Below are experts of layer 7 (counted from 0) of a mixture-of-experts language model. Rows are named router (the router's row for the expert), up (a neuron's input weights, with its number) and show model dimensions 0-191. Each number is 128 + 32 x the weight over its row's rms, rounded and kept within 0 to 255. Numbers have three digits each.
After each expert's rows: a language model's description of what the expert responds to. This comes from a sample of Wikipedia text that the model never trained on.

# expert 7
router:082084199112102130179183115133123057076078180105070119161066088157121172150151108113136146183193108149123116109115116143060187146131130099098138147191128128109107119065100108091170108118159152102184096115080135090152094154146128115151121140108131129153110101125164158101069123084142132107134109148135061160078117153136086122107114172134135143172165132171132106165138164141129153083110171102109128116174136142202113149149172134184119076163172084098118096121104147144112112166076047060130085109118114135113113147156141184143138170111079124109148208128080139139145091112122128123
up0:109120133169108129147164133174162120159106077096083068100123190104165092191132148090155068053182128084127070118137158197134068148118142125148105095130123087216108082128109132133120103106128159120132085154127104170106131155134168142185078143068115124107123114158081181116079119097154115148117163136124095153166115088150170133106161131133122168079200104106127198174124119130150110129149110185157111157115164120091147179108142149110099101144152143080154081111163146157130161161075062148116138151085162185118191113138163131158126123115106178114103145173180118150112176124080143150
up1:086183094089125107184118133120173110132115036161147156147090176147172160152146112124180063108103119137167147124162140120085168122111116098085170094120138120158166107109111102129156149099151093163150137091108119111105162162157139128097150099121150147097070123144164118126116171150107053091099102053137117144177123166122128134122129136155172126142096139113180082127144095118113064146149108143147169125109064149159143134111154105135094036142120129132062117191135120123091124192115161043117082114114160156079089166127107202094169191122119158133043145174140171094119105144122133106
up2:124103161161144093122124210094120093097169159131175105103102138130118126155104161186098114136106105103097079095129139133117092132137094164160101158163112142142161104127112144171123162117122129155147175116177082167150170153147144133104102185124218120125133112136106169131152149120111111164120155115144172158155184131124123120099089128079075097082155051127079113143128195157209105125165063116063161117150172199106184180151102133134136104090135042119082130101127107101149175136082099085215164123192141111117123082112132165128126124117154174112149117143107111151171137091171100156
What it handles: Proper-name second syllables. Second piece of foreign or historical proper names after a capital initial, such as P-ru-ssia, P-ar-ma, P-h-rygia, C-hi.

# expert 2
router:037119162113151127126147073098116092140074106114157149137124149110045133173102134122120126110143092110139144084159148171155167113078154107133221125131150110118091090139149141100093147132151061093137164159195170147130104138144141132142089063119132209174129116138097127117133125139122167062167138122165141148137159144200068123145095098165175161162115120108141180119131137159171128127099157189117135153121067173147167090160150129180109094163097135135107072106107104103121113158167122104148046141120123143112131152129086148097152188097110083102137124078087159104213090120137114176
up0:170120184165174112168146137134139144112101153122140096139096118117122151156154175149111152110118150110136176056139097172160139153147134117126144141128170044161085122066144162081131094086158126156121098161131138116088094133121134180169135131119105180115110135138173108108143165167087123171144162129104125180140141151159127144198108133114071088132103130088106159122071102114105128099130179145152121106091123201134139141171202170163087059165147105103096074164135123119164103118139119101145117144065165112125078050085181098215146109120119085088067072110137101065094090128091122161
up1:098093122166063055121109100090095093198150191109120155149083152137064074137116121139166153174149125114151141151149139116148156139158141111128107110121130108123114140061109145135073093138160092111150138161137118176131117207176143171074149157109140066107188133164171110114185133128205172109134077101139169108108114127139081152169156101100151143127150118134133123102135137090174093149143089159118122115136149057149124141131112106126181136115140171139120158111085101124157121163100139079184089110153162149135207127105082122125080103159195106154127196100093163191207120092118116095
up2:125091168184160160149122107166186109119090120105172087140105112084125169143071111090111143152127139133046166127109133092144152145099149177131149149120143137165130127151085112090155162099162103126065050120148080170117157128127109132102140085200126105172115133114123142098146195179119125166142098102132153108144058135124152190119157117161104121127120100124121170170139159132167187130064172116134093150191128179127121119106146110135148143103107145128098105106124163178085101177181213157107097097102116136116115167090212112178136121156113123141128113131135157146072041158155175195
What it handles: Adjective suffix -al. Word-final adjective suffixes, chiefly -al, also -ical, -ial, -ic, -ary, -ive, as in Criminal, external, social, Presidential.

# expert 13
router:048078109126138110153158069143185092161087190115163136093112095111087144129127129123180148169122127128116155157162171099105135131116147090146121053103096081102133091084184115086166126130131140147119155106132155127125140115125087105143088080107130136099126134137126145143134179142111163108135143135074092176123126147138083097176166142087111134160159147155109184193143161163153149127059167162136112124109119154152103111156139165150175122133157089023157078123118136085120086088109136050093085104085121108151073113150088173157115180173147085059130126188155115122159163149190178127
up5:169139093099163131146145173107070082099183116127146063187063118098109146090109179131125073126131066091186087132134138171175252124130092134154141065121149204107118141157109078131160095080095152115156163138126113103169150079105095133130157112147119080133158086132102116218119131118122124100144153070125119055158086153153156115144115132100141156111158088157118105121110128148104070106137160134095164203111118160090145151124123158142142172168140113122130116140100119075108162098152137132114090154101149064096148128109135142117130146164130141052080086126134144137143161141184152112
up6:175139139093146154090163138104132087152162098122142135184102169102130157134164099171197118119143178122109068086118130142189143162076205129127121136146132071139130143062122140139058059084128148162133163122083130071071214127146113152101126142078152163128096147175208123070126163164104158114151185147097154157139149114071124112115151132194045197114146126130101168140086105109169135164096120134119092116171133148133167151105120110136123179155097136118094105094116129123156141149150150137124152107091071151121093080164145098120208141127116102128110102130057158137147110128114113104
up7:114128087153164134135094138097155115138123151159116172126146163091145162128119163120100111114122123151119097142139090151131130144083118104103136137129121112128104130064106109086038105068113125174100150109077211046117150168044107136113188139136144158132197187119126217215127163167136187133169131133125108100128101140026146100095083100136118117136127114140131054140173135131098141118109148111083117139117167105139120122133167137133157092123114114165159100117119075112095114106098089133150138143089127130165109192128102104162183179170142172199132141116104204149158119175122121164
What it handles: Foreign name pieces. Middle and final pieces of Slavic, Romance and other foreign personal names, often in sports tables, such as Živan-o-vić, Alessand-ro, San-to-s, ć, č.

# expert 20
router:131091122135130124163167084113127086133068127129106118083106133120133136150147083165165141098101141113135125137157112138125214152095088153111195142133113135143062147136130125047151110118105126126118114137138148138127112154153097128120126155142104115091192122199148193127170120165133108089115119166070080148132119148122078105093179114146118156162124115161099107191126124158190135141124122173078119170113085126142092170134222176148089140157159113085108082151122154118098087173108048092142099140140143174114081051121108161145100217123101120113116150186131190090109180066167136101
up4:162184119094090054142099130120120144137062160103145145107157121179135089157129134076114086146113161188151123159157118118117105176106140155167113186090179158094122123147172162111115174121095131114100132148111116118153123145112153128134126137176060137124143082051207135189193139085113177082202118166109127188126095165103125096099149100129086121117156171115114176195128115180167110086146163099102117109153148165135142098103167186168103119113120106099079121089146136111087145114147146153118136151148153127152090146118089194122140125120096168094126116199197100106125181104165117195
up5:161133156155137129109127102102105155153058119173124139129138135144135159140042178143123081132203117143117134091156130177117111109138122094110122135085115159134138086214102180136143108100116098121142104160103114115053120139150089096181071112113154186136136090094075120135107122122169106160111179166163133122111131078097146120116081128132104154156144118181149159137125162084108175150149135178145152095068108092157166148145130158103076113097163072107130147141100169120076172190118162116108032121148074030132102139109117104106068148156135134105092114171147072123093194135092155126
up6:144075131118174084086125117143136147138142145087150155116146166167114124154113122159123166141127111183145152121079112109160106154126107156158121111080163112161110174082115122141073079115162126119172171107156143122159139116150080186109077162142112068088123153184135080127101101120077108136182084112138145115129122112107072116118059141151102215178186113124134086101130155138160109162158176065078142095122139157127170082172165166136068136113119120081174160077157122131124112175156115103122111149096130162158143046144179097113063139075112130094174071132156139190142147085198146135
What it handles: Name word pieces. Middle syllables of foreign personal and place names, such as Yer-e-van, Édo-u-ard, Neh-ma-t, Nimo-y, Hel-man-d.

# expert 24
router:107113196128162097110116105084159111181102122080150147173141118174079133102126078131116158145142128122134123044108148131073189177090071116087155086132124137151119104197136140118140105099093118114145142179164182095124156114178148128116140116124183207128093133144140218108110121083151169137123175125110147138114116163141074054121118127126170149163134120106073106103120161156117141081084103183090123160105156153112149107159120174125108112146203112137135113208112096138093047086117096143133086099109131112101085116183085143152105184139185093131136126073136116141160089138119133173
up0:106148108146129062129153151126107129071177114093171144066116065125107115078107137058100152103096127126179170113129148133149171094151066168058146091140159168143079118139139168176104117158078141095126104142169111101159114132151091119140115118039115189156190110125156079175112153102115164105111110115119140115165115085134139107172114185123097169139153145118125118109126116141105155138125175194143121124246128159181163126099162134171174104202105095090157157115159124139111102164113181136099135110147161118113133105112071071153174120119134075099133095145141101136170088171136144154
up1:139139113046134103189133074095142067180137093122118110147157131130086095133071106109131084108116196140131202093125149061203149151125139133134085095122121141134112074116141126097112178132126149105138153190171096103108149152116092126163148073135163100152115097106109102085148106142140030139164129109146117100127140104193121170094105195157139074119096168130121169093102207148135109163055139153147150104130094116149112154145147168124096111183140117116107088143115156103106112132100191087127129170101160114084208199141079100127095147089136110153094115141099139149147157089101136142
up2:137090110194109127134121141139182135150083077185165200135121107097076104093144117137134167159123138130165048173168130132104141124106118131170129114126098107111118149122156023095034136126156106073167135150137119132108146073161123081066145144100109169132136111160167115099106150102102104140139094098121142092167123112152139079122136086081158172091120154098123135087102151111135124139057140120120218125075151143091094150138133130167129118207120090094166125154095116136084074140125123131126125125140151160131072162185112152142114115184114128151134157107133079067190123100204112185
What it handles: Adjectives after determiners. Adjectives and endings after the, a, is, or most: new, former, large, earli-est, promin-ent, success-ful, Brazil-ian.

# expert 5
router:097108167128154103192161131136160058143113170113108128099070093166169150179186090193144164106148135158138102128156180143089165147123148160112167123148106192080126124130093117124186106128165147141113135113108124101184126138123079100176116094081153134179182106113173123140084175092098173140175089136105136140100172118172074091102094145108170141112182111156143079129165132123131170123132175081108143187153094175134164128117133112164100121101111157095123141144105147122097131109113065135168122084090173191154093142123062151217108103229118150123170132115132155117126140110164150110
up0:097097169106150128124045091139129115082161117140145111084098119124118106171173187105152139131096132094118109146144132190138136120170104137078108115094155123158114106098141144152109112106074184141151140090113168178125163154129118091133148109052118119143115129107215163152161110141094134146114138120118184142140135171143139132149103118098110073149138141162146211111125104072217154121161127053203134107131068145134178145130160116116137037124151157129121181152159114120105147120173120154061085058136088091179083084211122130091073108123135127127143125150129177110147166100109130156
up1:115100155110097130190133095104121152133052147148133110082120101145132078156151120136172204057156134161139120120140111206162094127093135156187205126151152165112123131114120131155187123085061161140069134165133120127082097117087114091119084161109174138125115110168179137072100153157134132194126160117121102151113138103133108167144131140152113166113140181112104077112160060120181146074162165136184137125140125124192047111119049126126135115195132123140150091099115053133146154163103069134112108132099132131104131194136130100095138136121133138168158104144121107121075179143079162123
up2:193103039094110052167100132101109124123156107154117133172100136181116151111123103147105174180124178188141167137151170170135150123092133171102088101149117131104123108115117112118116154162136143095097100163160113035145141071164080131145116114153128104193138152170135123125074109144176129138195150121133129134121089090131146179158183124171138086051144067144129107068108108179113144159138136184037061147136095156143144136157115159102158131194121161120147139120110116122143199122112167149128098134103117103152132163114109131128171155125115131058089102129159157181091101145097157092
What it handles: Lowercase word starts. First pieces of split lowercase common nouns and adjectives after a space, such as s(nowfall), hy(droelectric), jo(urnalism), app, com.

# expert 46
router:116086167123133135165168082113129102131046151130071131105148131147158162105175121092189192205120121131083122058140172156110179087103113142070161066150164125100104096123095138084165114052124151126162128070180180178119098148136108142163132131065102140131151095142095125085079122133126123109131210074120098142124167159180108110141110150162180128157115120109170174139143141103124187091095146083110118108117109089173157155173125158121108136138171109077113114066169145103129117097118079087076114106121128146060105150111141189124143165140140134092132121152142142148197144158147124115
up0:109120091123088157109106104094110174121146161146073156160137088118158134180104112105124143143104119093159164099091130063107138080144110138122160128125085092148128145173079137120064113134140119081155125081123158150163112209156088110174100114162130146141141142137165170139148131197187158128168112098089173105147163163100129094107098160103150100142166053089153131143103171122166161096080131087159147107094113134135123097143182123087035089102065154074097255116165064163143148095123109133156117112129137149158080120103092155153143120106158161134134113124092056077143128129143126119
up1:134104120150159159156187168137126111122136134039163129183128125093191173112066118085149151176144090126086132148153092118125145153154061177118116140138202133161127141122154167128123094180091068136146102143130117166118148151081061116074043169070088178154111112160188129167094125094162125132108118108128167135136120104157143088099137103113104098125120157141135073061056160110139120146120090178116104162142128134075112119195110106121077049161128122115152165155156160122111130131116132098101142065121129129138116189157052104125094140163123153159168185119112118158139142167157121143
up2:151120144151144106117112138200156130124112168123100138090123133125116140145138083147181082138089086148096111126161213130163135121163148121120123152176164164114111158102136128099095059117103049125125141115128117120063078090157136147148097150099162081144181112115136122129071146108107129141172060018124145135162172148123091180085127122101143165126162107105067155117157124120146132138137074130050094087092123118132112126163115099179078103100092128176189111162088129157075088116147111171113178133143141147148101140188162051136188102138143157070106107078117104131134165145183113096
What it handles: Mid-word vowel fragments. Vowel-heavy pieces inside names and words, especially Italian-looking endings like -to, -ta, -ure, as in Gepetto, Pettaway, Activities.

# expert 19
router:049091154136127094127138060112173111175127143102146079168114096144106082177118129125118132173136142135093166117099134058095147129129098146087129078128184183095113132129110143136130067132119104110129105203102124150160119131108066096174119090096162101125116140214159116082130124099186097118130126097144128180172148129166128125157135120125166108116145087122114161146148182213139178143069143089055057126146132100128117131105171119181139132154135139120132160140103047115123118121126176130090108177063166104169110152183096172159039173135152134117131146148144159105169113110152151120
up5:152149101075113065114108105120144057101110145110107124127134218135163140090104082110152134141119136155117170104160128079117085077110098179107100126132133157121135120182101070172090117135114121119146180117092126068045133156132125134150151082088134092119111091143156103139104108133141149112162102112121175036104155108118153104172106150162122073117080145157118139136111168142198158087111138138156129110174108133117121095112198127148154144154162207125116114098105115100183044140129084106160171187111144136136081123138131117150082098136092152057139087144159115126120180036100131174
up6:208128206067147077124108112081151127167042133178122138146108104135107086150147172172154114118128126182128116150081199093145122133149172111111137156140152177135118115101131143139140165145110121103134169152067132173179161123135109085130169144135169117145114176138125082080154156125164114102132109137151164138128106093129138167112152078086080166118200097126129127169153118156155117153135147187170145192076121165170141079038177130079128112113132123112097162177095103094112155117055164111088117162146117073143087141135155058122098167087117104118133100121184153096154109104115121168
up7:107135124134176124148100167077122137096145103162107167102115150100122127145145105171105144137115138129163109095107165113115101151141128078099170154153186121067105138081100127152132176142199073115107158181069137068170151127119112095142129129138113155147131141087110162126158085199150149151061119174173167106161118131131192103161111087055155190083105156117113098053133104134170126156159144123072099130091085160132122184093189093098127103173146135127147100102144065084152121161158096187119094153067104120092146134087141160124086135139125199148160133172132199163157140113093173119
What it handles: Past-tense endings and particles. Past-tense -ed and -ing endings and adverb particles in event and sports narratives, such as dropp-ed, reach-ed, miss-ing out, went down.